Experts of a small language model.
Size: 12 layers, width 224, vocabulary 20444, 36.6M parameters.
Experts: 208 squared ReLU neurons an expert, a sigmoid router, a shared expert of 192 neurons.
Training: a variant of SOAP for the experts, 523M tokens.
Below are experts of layer 5 (counted from 0) of a mixture-of-experts language model. Rows are named router (the router's row for the expert), up (a neuron's input weights, with its number), down (a neuron's output weights, with its number) and show model dimensions 0-223. Each number is 500 + 50 x the weight over its row's rms, rounded and kept within 0 to 999. Numbers have three digits each.
Before each expert's rows: a language model's description of what the expert responds to; "gets" lists some tokens that make up at least twice as much of what it gets as of all text. This comes from a sample of Wikipedia text that the model never trained on. Tokens count by the router's weight.

# expert 30
It responds to: Hyphenated codes and numbers
gets: "-", "–", "ap", "/", "6", "up"
router:494536575526520470559519533527446483533536509455426531436606518544398463479539480585504452501446473616530484499605559531460479628535463457575495455469574512521453575538464486477556502579485510539528550545433467532498405466500528488470548548488443429528530506506487466473528513499522613491458502499515510518429491453516549470509546451538563475535374534437476566481523425592526415535524471524517534498537613419439496444468528433527555486526448529571461545579449568429526523496567398477472481421389547563490451537529366388521538549490528576519482445518549444481491475548508469463576433512402420521480482547528559483492511444457424550477513493431467400467561587572458558538511
up1:511509515496469494609504487532511536473463530500505457474517504541483467381507470480507509427460489490543480383466489394547519488570497483489482413469519563500563556536465459418487553552437445489556518482482473522564492498440434466468455565536493405448541545408562423490559587420548555518528525415521501556580468452451422481518508450478581524467450575568395541462457564496586403501480415528467429608475505483479533515476462511511595491578491556594451542458468593505536401508539445537554403561519574515503534348553499561486492431528473436521525445456528531519586484590503433513514465416486479497505472614512546586545558501455473431501547554438472505546534461498438560450451
down1:486450424501430390458445527550475503438525463496491457543509485556365453496519514509498418483438349443605510493509513477536494512489491479483553502515487499481497498417472516515405434556434523546489597530513477564490552468425518484531479465596456455429592441474556490549470492471381460537508452471469516484525493482489535475473529503274486604568458469494467512556480446438612473517520419489541462430591440515587543513475471511467499522472551548511483472519473469499529469603524481506427467452402544506472523537523471433391541562429614493488484512468509443457557417443518476481580447513506500529538468529470464422499518465500552485452494426498394409521489489582448567532475

# expert 35
It responds to: Sentence and section ends
gets: ".", "\n\n", ").", " The", "s.", "\n"
router:515493545527542498465541357598483447544463511434486478417554433454445509521533587575501571509524511557448537460507514464549511524394441495463610384526544499495526559491517500463525520518485496491591595494469465563458520491541496500419619504593455522646439552473399480562571533480469432504444563481508540533526477482523532503508580539495609501495482411436521521529445455505542425473520479477483548480522544390468492562494547526501509537335449418633511500522512474488538493389556513469460445367537498563526452474468485486533490485470509571483431445562553550472524506506521478551556432508528538438543420508579480466485466455464516417450527497546525506473615545503482545505516
up9:489459515513523555392525425525570438537523477581490459529548618495470496540497574502523603484486526479540465531449590529520466494476539485416537454574465475458502441567404529545481550579581427547511541442525527395542478478505561488521522405581515508575509579508507438491467488589652452496469509504484475494497420491525578459539494448593516526465465419466511549460647589463550471511509486532343559514514485435402442583474542543500581471533466458473565504516505533474560457479488475448508511623530518523480512477488431476517521586463547547525474598510529449506485594517557504516507542518504556572563439522556570538505574474434454443519483451455565502495513435448470446596524
down9:534496502549474476532510502542453535502617474503537530503605508484516473492571499463539578523472524514458526507487441413488468543457570470505461424459531461474502503475574449504430434492424420545451494433526550520468454458495412520505511552349480370426559484503462525459587486488529526496595547467462529538412560512530458501518531556334598501479534579530394430478492466498421531507519482462517470457515458479575495437505516467468574476434591509465508468486476597549444505421538373502496397405452537516393519500524470430401428566587509478501594465548500455467481451449440492426493563504444489527548517517470521506507439470514480485425473492508477459560585612425502509563458

# expert 16
It responds to: Latinate word pieces
gets: " and", "ac", "c", "ic", "oc", " of"
router:569480528467526572503512566495421525474514475483473473452585510475444550453533521546523518497423560479418495430534517531557503453524429446487482537495493477474536518558501538505484538474518460480519500514467445486499460352544512516467539397491508391490436534481528407501580529504422479451447499427571619508562550413523496537491471485524543550554535426369464423359433445551556476468551451564448531438589501478500591447477441426454439486392502548619458526492455498535528480501496414484544491539537505493460555444379447460576459468469515555574453461444537540436431408504477454523477481554402449573507417501507458486508486420426499455503515512435463409545563490510455500592554
up0:462561470496502499583436549457437491388535478508541517479467434577491530485507455482567587477423503500434516466535534481529532501491352377446552469492503512514553501446580458492455558470565516523519487640430475397561498513506451508427441577518565485448469503523480519588397523575511535530412550488434484444564574440491517428523484482522537501479555436483456498522459509501470566562516548471497507502421536510563499498476354479448477437430545531616503555485469494525483484471512449528535593561489520490427510434372495454475565379521447520449428509475548557504387434521494513503489418483469505469588564442388551473504478493525514574517544515481487473386483474438428451519502
down0:411629472548483566597469433483425586488515457503590557495442584432553510544510524500502466478452567437509427483428563416420544528514455450423426485518573473550460542417529449467512520442570497429512532525527517545528502573559536434491393527515553442424527592479431533584503559520464545411481506533448476514471547448485479505561457532490414442499496503513537503546496540517508467545462460475454518466444496484583450475489567440498540488496563548513458561530521421532481524510477511523554676536444535420494511549464497527496516500566507434496479568518496523510497479539520680597460468487440475494510530548385529412500486490393588573496504531498528613456486468457497526416523

# expert 38
It responds to: Clause connectors and c/p
gets: ",", " as", "c", " c", " p", ", the"
router:427609535498502538443583497509540461485550501428465512436506471591374476508479527588451521549535603544457501435567513490571467442526376494557448480545506384510618510477541517509541562508406471521561595426482436390465480529524486543436514496563498493535436493517442562433502547431477398540467533532511495555539484419427551541512489455502547500519401494419492413435394531547588408562503460495491516547468523466487534481467498463463523501454418524486542490520473503503491460518574436461504490479479521593466486511471451472613551471451532565430484503424471483487561416516489525501524502481395524430491431513533560453490520434455512436463555353427430519547544574480498496539546
up9:528468474490506456561430481524461638525483508529534498519438490507538470473476565485502515583424553471432527382662606483433436463484474463512489500558553470562522467432590557572471524497471439490497557507468440455497455474544437514465561546548504534535432494516430392453539422567506468461444553568560500621521447532478467527498541483524553404467592539513495518488490497484411528507507428495443429483512453399476575481411569466420509562499441504536433437494493457498518461479559466499578577501552451546477502515451491488541445509471544522463484519416569435534435435445509418474564434454430473504551445465476529484447479386418528439427408442460517540402504471605501493486533
down9:428557522476496474422408404513523525524438441460489541481525516456575421478406544598497536557426364487478588598510501422455536562448502469506421552429519473522433495454447433589513451498464568580542437382444524516431477493502445486519537568511483524512424497546414503476535452603505485557512550495458616519530488493502515564534445554524453497488505535555491500443526456435567450515562482455549439486481449483444482437498414552481398484444346491459469447506507539481488469557431584564452545435513521421586471541474546413503538474450448483480545468516522537473517522543493435513533588484539452558427490567466476516493494536538453412458450532547548494518516407460490498623504